Below are experts of layer 6 (counted from 0) of a mixture-of-experts language model. Rows are named router (the router's row for the expert), gate (a neuron's input weights, with its number), up (a neuron's input weights, with its number) and show model dimensions 0-159. Each number is 128 + 32 x the weight over its row's rms, rounded and kept within 0 to 255. Numbers have three digits each.
After each expert's rows: "mostly gets" lists some tokens that are sent to it at least half of the time. This comes from a sample of Wikipedia text that the model never trained on.

# expert 6
router:089116049162087130132156149133089119161145126127147034083093091143120133129158059139150148159158103131133132135067179146096131163148141168150096152104083061127156119145147127118078139111121108128086133115126099182114208113129129161082122095127072196134094096149162134142101148101125161122108128130204118107177135165161169135160156160119125137121176105130122147226094137141121099112142106095115128146114157190138200138198183155119163162147107148110127155088158135093160084073129100
gate0:145110198168106125153133168138077070126116154122117069082108092082164114000090114116128124103118188138137161148133130105092144137199088145140151121094121189107147109172127127115167138126133168068093088061106099161124116150155139102157100145100155152150124153061076143159137167093131152161119144117116086132186155113145107132072147159076163083143176170134165126139106102175139150125154139113110086145147132152173195135101123077099147156136117149146088165125094156139111108112129129
up0:180125168175161149131116147069044163122102061135123166106119123111135125062142140089166128108186138150115196150148110171150162146207114131125113108178165145149070104123209184103102099111156109146136133126101175175117123118130083144138173116129124092146155106163113193138161177157147111121130090124114175048141130104148156120159120121092103180135121115150150152112139142146159093190128208087091136080099126124131135119158128161087182132075095173126174112114097185121096105111123107
gate1:117141124109123113127129167113098085172160126098062157065152112113131112101079071180143112115134107138135107096055167109127126147095123202176136132129127102120129107137107042129077140123137054147103110150124104127144083123079095199130182194134118175152124124137153099147065149124153102150169134137161146090163161112113212116118114150124094180127114162098171123088052161078173142140132143168139081110131084144148188136146134121129129107105135122146093167133121077152135103045185153
up1:137129163093137136122093139084064116178159158086103122104106097092105156096168147059127151113143107180149112143103215135167111130163100160137109218110196175115126080118111158157108119152163107190094176124121162122123148164092133174096171035131141141136098129120089149065064104131167155075128056139109098106104138167151074121139101176128102122063128122129155096104167138108098147094153143079167149120158126099149126173101174118109132151139154141154123148107070096146106138095161133
mostly gets: " Al", " re", " An", " Am", " un", " Mar"

# expert 13
router:095157183128143066099187117128142130101098053122131129097138115137185176164088118139146167150105102137156195173121169081100099123147142135125138162097099124095102128126170092156082121111107134169116125155137128146097143154106122144099146123151133155122119082166141103152126115130111132100089151077074092121104080127121165108128181110168102126125127117085199173107091132160123108118180101127090036124162186151152135152176130176117119214150062188145159090182155105135168093101096208
gate0:081152148134147091105119091123081188174095074101094149067175087172173087190127098117114132120157108115087171068087140128132125121179102114142100109138115109132111061104147085096104124121111144128183165133152092153094170122158085096120130114153173179130132105072139085180107112168140106137119154124118163091128122082150085150182144083121159168159136172164134095173136112167222163172114159159125076184092159093124082164124104108173130179136136130110108093119122121188087148123082139
up0:068153121168090175156070146157091105083097123140138102148130070086112186111182142070096114053084164116102201086096113117177184167108094106130144127132073130122107090150066123071125103135125145129175105158155119187084157144115097119164166153160115111109179103074121138095141052153116139166157119113148108118065139147129165132129107090134126132185092151142128134157155119138157097099163143103208099135179111083092097110144141108156138117156081142086191099123089123134098131133116162
gate1:170205120088169115086177110113148083137121115162128139091156111121107157142109104158133180126132162136125135127110160102120122150155123219138118110094196168167146058130207207135191077125154108120136151170073155099092086121102095109152179132167150135119110171117116165072121128127126129099107126140084113168183055091161100154086144163140151149170096099117172161088137150175058176131143087154108144194168161102119142119150109148106091114108116157126186126120131142112130149088152150
up1:138068129195099064097102129172148075138113107151142081117146122201093154099111125178145093178144112176096203135158112122186146133137095111082116128121159064114141138077112118090172150163144135127113140152140105132176187131108143109172135108098148179065035127127174134147134109160174135070125113102075137076083114074104104133128169158109138106104121115128162091076108146060161142150168128134120117101167145112153162174139211125151094163116096158177112124099091153135145123127131142
mostly gets: " is", " with", " was", " are", " were", " been"

# expert 10
router:137167088115163084107175121123129092120113092128117068126149134108135182097135123122162088168168109125201143149154086094134105101123154123120122140081124109114074081172109089144173140062084093142106133042130157140102118108134094150145090115125076140133084063142139091116112103098135122181099187159164157060131119121178155115107160140145173106152157088126140098154112128166161093182114136109104179123158161109134118172158107198104090111197086117151190101090185130134143049128087105
gate0:120084126102120097102077084123095098161107150147072118175132148105151143160151155144097076152136157126161171125139074174143088165106185176101117136145137176110168141189191110114083125090074123174121127130156107119062148145131171138115089154127057110128081115176141171137167143145098128109081091111176190167113076146099121088183124142111098078194130127165124085121095075116178101099094050120187166156173153163180148132122141143140152087153140133126111123134144105097080124170130133
up0:135144177184078184104109133151087142146101133176098175147135072137132148189187109130084115131109103133109127127149116169095117146138174115156139142136108094127145120068080094165131105150142150151166157130120091156170098135131082167162131088100170177167124092105134070103105063175092126170091197164148145052168165081160165159140146121144151160155127098170148118169164100090109123166141145119039155112123128085191144104067127132147143160168153097160130109153141067171166152124100152
gate1:088190072106198067154133175131102157154143174109080112090119100124057122088122105107156135146123129151144125143127118130074096080137163104200121095158124128086100089160157083142107174100126106154074097119118187146083134136122124102139072139164086136152118101162105108135164129131100122131179092129206158097111068116128074109103108145147107107075141205162128126158170114155147126183076124094156176047107094114112121098160173154088094157124108121101115154066124126120139120096095167
up1:132144132123100105127087110087141167078130155087064137133088115143141082135104109112134136121136122089133155157120124116155066172073175101101180146152110103150183073140075151138105117136139141152115068120107121112156103142143133145068058138104106141139129104183191101134099147144130121113086148151142163152095168113153073119150113135156165175111178160164210163184112221081128163067066133165154127105126105150171153126153105099190135081134179130181142125154111130209117097092131123
mostly gets: "10", " two", "13", "18", " three", "20"

# expert 9
router:075140041128171101129183144109143109090074097084051107146087094180126137133122127137135167101092093117130158186070171125137106159157153190111102151112112095112133110204200133146106156095113079127139165122133157160095127114140116178118084087129109116200146089164138119125171114164095155168109153127145130133210105133161139119110155131127077130135197125109104152122160187125127067110138088117152120107145125138091117093148173115122080164144124155069122072148124135193160123084082128
gate0:097153117148197097106172126102127085128068148177179124114150098141091121077169205113132116161106166169179154110095147128124182151094173147128115081108150097150198105157123132108138106146112119120106101140121177146107189148138120176136117074151176157192108129121086094113120167138183175141172132118135124185182158107168128136110100208121168116201155134130107126118155126150159102114132147091138157097130198122100103125183171108104123110091123113106107139088065099161085110044146115
up0:177082113181138139144164086108141117185127109114130150148146118133124128065120147153112143096171135077083075131129112134093179144168117102174113105148103170040204105139123123134067164118148133097096115074150109146163127131160074129146153087110071096150119110173137127058092128106131152161121126132203119154140103161006083133143092115121134127090189146075160164088107088119163116164177128165161096112109115106104085176174153107132183079143128127094136117129151155114136129127119160
gate1:097176110098182139102043149068138121080062122099144112068096137197069147116085096143119143118132110128128089101109109174088097139167148131147099117154115139168156113139187097150158177096136111173170186078092162177148144090151176123105169152136087178104113108109120111093101138120146167147154127131163188144162138083163153080123130157104051131075066095130126173155142133099096127095094123114132081143128126169108164109185112173096145142107103200140124083122119108108166130109087140
up1:135108124135141207128094150146127119129099098143132089075107107167077120115145096020122143116093157136139155107150142101154152126156095139103140149142098093141138123170091152144135136106111121139193190139099064112070116150113109131176145197132158158250159099148149153145116076095091131176093123101179125110090121160181101138158185158121130115187149150155070112141130125207134099134173194109131132106113141149080122133126162123117167139075084109126129137105070150145133158100103172
mostly gets: " John", " George", " William", " James", " Richard", " David"

# expert 8
router:037122114085158086152152142132176108148093160070131106159119098161102159132119101160117139106116118135137114116062168106112152145141143161182133184096079134131166161154141149131214078086135087152129130090133121108109108194091103128080036111144131189178123058150162149129115046135134162137130162152154140108071086172129134136124150113147094131167122125151141175136125151144155105086123133109114161084121126160079198118128145151123073116139080139107142063147133152161182149079085127
gate0:129093116136148076070121152121147060179134153158149168148206152139118120099195109105122147078128116121166101101101104129064131096111076161128164133191136142146181162142142179080133130139112081149113123171143065184098102145135115069169116138154132079164136142157128119154140170121116122107182092131070125135121129154195099145099120083043132140141083122203123137147060138094134076177141136149151166121094111154163109157115107146143112117154118084079143126085152130211126090096113122
up0:075128156147120119102141114033124117116145089123155132182139113153161112115192065184101077175125102117119127099100132116134118119054085172122140163132144095092090110163158107125141101097068083209140108125135127119064131159152099159121129150129092088154178061139153138143103106102072151141188120116153153151114126172130140146145170129144134117186153112151131135123125123117099163158055102112101159113060109135106076092068110110065110196122156079116116193177099096118148142130150092
gate1:104114114126113139146113113156156108083101125122046137105108081165150124168053144129115119033135101102172137151115131094133107101147130124145100118098115114160128159149164173147145067105156140170109146082174106127107098225128123117160181134164148184144126101165062154075153111120113188141112065155103135136124131133151132122117072150135117167121153114124136144118128152173143075101118141130092110090087125168093136149138070063096116102107041199058100073121116099078140174135149132
up1:123101131154079117144136127170158157154166168171147116198133120074090174071136183120150114095133153161075108078160078095097104099102172135129121118182117203154164113134125110137142117137116190124148124085061166108161117058095093115077073117108096123128090153161144132117143110115153142193152126098108085094126118147121106125142153151136128116165197168121111080113096181127160174131124117200132178123135187101091130137127137157107121146162185137105156141157082082149177112110181206
mostly gets: "av", "ov", "ik", "ag", "az", "ä"

# expert 12
router:039121085150092142190142123087077115141140065147161105050093121111151171183180113115161128117117082104136150123152144100126162126083059151125123127077092148154121141105083123127121141065162139200049129122144131147128152140118124123100115103122120129134069102171181132193119068130118082157100148104158078089087109153114161139182145135103107136162147122181060132120120186141169084118195131113058142147119168134118172145170113173132140183147112163096152131119135164142127130130124101
gate0:132122076141075142139082067106147094142132136094123132148061135104149099160107155147169055130132104131132151137158107161155163120078108187106086123105113125130116124144161138077161133109136140198146110124158164148170104093111164162147078149081161162157112082181142202121093140115111116152084151128141113095169118174100179076174151150161142039104134111052124126146138163106114177161139092132119157123128127092138165092079155108096162100153140084159067092119109143111142024138107084
up0:149185113149121129158113095090145086145100139159166170092148191143116161210154092134140171139109123078051175098121169128136102174125097149083166153168188156132135152114110130081141137069087132231153093117125155110109062143136099142098078174152129174160125121121171123160095161120157145128166095141159195152171111134153134190093118102157109167114124188205142144112114112164071111104126164150157148123103145135099123094077118174127104134169165122151069144114137164112117112141139099
gate1:070085080141132136125120133091136094105088113178184084117141110070103174125147130099175072167133116107107094100048170095106084100083153175114110174103128129084101133082072118131090158083164144157109100102102143180128116159147114133108124150195116135109102204121166136153109112132212135118140156090096112151092116171062117113119140135141087120090126106116139133147149132048097120205137103172084073107131107144154136105141159164139100093153135117120088159105111099076122174059120118
up1:184134124134121171123108138113166124115137191130143160122099135162098133067144072175099150172164146179119181074138203161142130172156131097174127158166144102103167094126119116090200183164087152172164105110099115112139082154165076102111085143162077138116058130138119153136117190147103130126126172091137079158128113139117191117104218165121135087153115153149135113160140113085122135133116190107058114116125107104140099145109148148161123106167159142102132106064127142116082124152177205
mostly gets: " R", " G", " D", " S", " T", " B"

# expert 0
router:168120109151186071076175120147159089080152100104114071102158142140180143093154117111162097148122136136124143128090159087161188090144104136120124138108086094098115113165197140136097188135135118180124187067135122143094113138135181177177100158117144120197086108178133135155129111087132125189135116130173112111150105126082132181119191101141117097172134110126128149117129158162042071116166168143098159088163156110115147120166195123150094135135086129134086160068050108133124108102117157
gate0:110168119180121123102139174092102105155147163117098173155118102105167072146168086114132188141127142150049142132118164168136160126123133127113150137105102127097198112132174132112093153081130127169134135155160099092151093093171126118098117146079179155110105152197119117173176171138117157138094152135115123121067062129115129171105151125084169137106115185164135161151131135193031150195109168156129087152170125113120074146200092076139131126148119167142106171104102192113172114152153166
up0:083100165128126135184109122081112142087112104103128159151127122143140126128158106087157152102132167127149113130100132136162119132144108162149085164118107095149131231158109184122165087092142088118116119081155128181143135131108111098157176157115100137171094119172101110128130143170117112113110121166150221141094136107157139115144136104159099146150119176151071091084209087067127122224144104157174144069093087123158133161141104118169139134194117135111128132148138190177112040141174068
gate1:133088082152150116070171202094115108143171056112106102092152126123068121140105128144121179094168162176145186130110111085157172140183147057155143142102185137090121133170106213134133114162161075097143163141129147113066136154144120142151134106139112114143150118145087155093110091046118170151104116114123127141117153144102112132139160129080113116144155126216121205186089104132162162157124130135097149097104162123103120153105098116127149096132141188125110063140113181133071150090093092
up1:140118182152091088139044080152124163073152129139103134094078097079143140117099151155105178111101093200126157119063095087134108087158167112130117103102188123139109109156154080120105135173103093164095107143180150086123123124118116099162123109205092148121158158095095128125167106114101076126153107153053141170190125117095101176172115131137126072167115217107148152143096147096081125121147122118077137139136179132159149118124043087130136104158110140153117163151169111171103108135114174
mostly gets: " University", " League", " State", " States", " City", " County"

# expert 5
router:107204149151091079100188108148157127092105068146172135090121085117113166160138161140159155174178058113200138135142178098164114154098084192063163167073072081148113102100154102130130136141084137155107125128090143156118115160148089128115135106086128161124131121124165162171129077087082163155149180121075101105178104194163146139123123160153169132155147143133141138159101105157132095148144147082106053149110089113156184175152125177106102169129088109141160138158146145158126085110112107
gate0:164195137132102091178144168125140112097113112117133116116190104097122118179146134148179120173161119163074155091083189182166125122142140143148081087117085109158128114133099117100087105108027153123121125120128133120092131121089167135102151099176102128106140121158186124161097095106169134138174119152146128125101100138146149102096155152173169143112121189133134100032101147182125126182137154126129095211148089151117086179127110171101035108134142147082134137137097143054145129169086106
up0:124198179154113104140084150128112116096107164120083090110133118110085128100112164140175151153122112143133144155087149180120196115149166095144083191165102110117133117119099192109139109079140169145087150119169110129070159100049119144138147172159106159033098127140144118180131143191096113106195090117147095096137070162145192142104103175075121114132156070129113143064134107128138162071114112109155114135112120138089126166136183101182105109132099134106177170165131099084117159093119162
gate1:142136120125097112103126143111113121104088151122233104126138142143154172176114096121137166162148103118127188153135128084193062070138114169131156115055145115093138116172104115055197190156165223106092125136147119137112098124168131163073126142171175140167119164152175126133179148099133175149134172172157107141087156174061107108108131136116182164142154141100112120110111155112151097100124178141185135160129099151093142177154143178127095154126162112136161135163149145181156149140160113
up1:131120159104127107154079100144124143086101107162078174091070078157109105081162169106139161138129104180136115096091101110121171187114138134182104100136145145138157143138107163118079135114124109174156092110091107132164100137064108080179185186122186118096139117136128140176123140139153197096130066151094113116062137146148131084152134158122021106132096151118101121118130109124150143172142114126080111062158123125198154189114137072184136180187128074155120118145125144099119075111119126
mostly gets: " In", "In", " de", " would", " between", " On"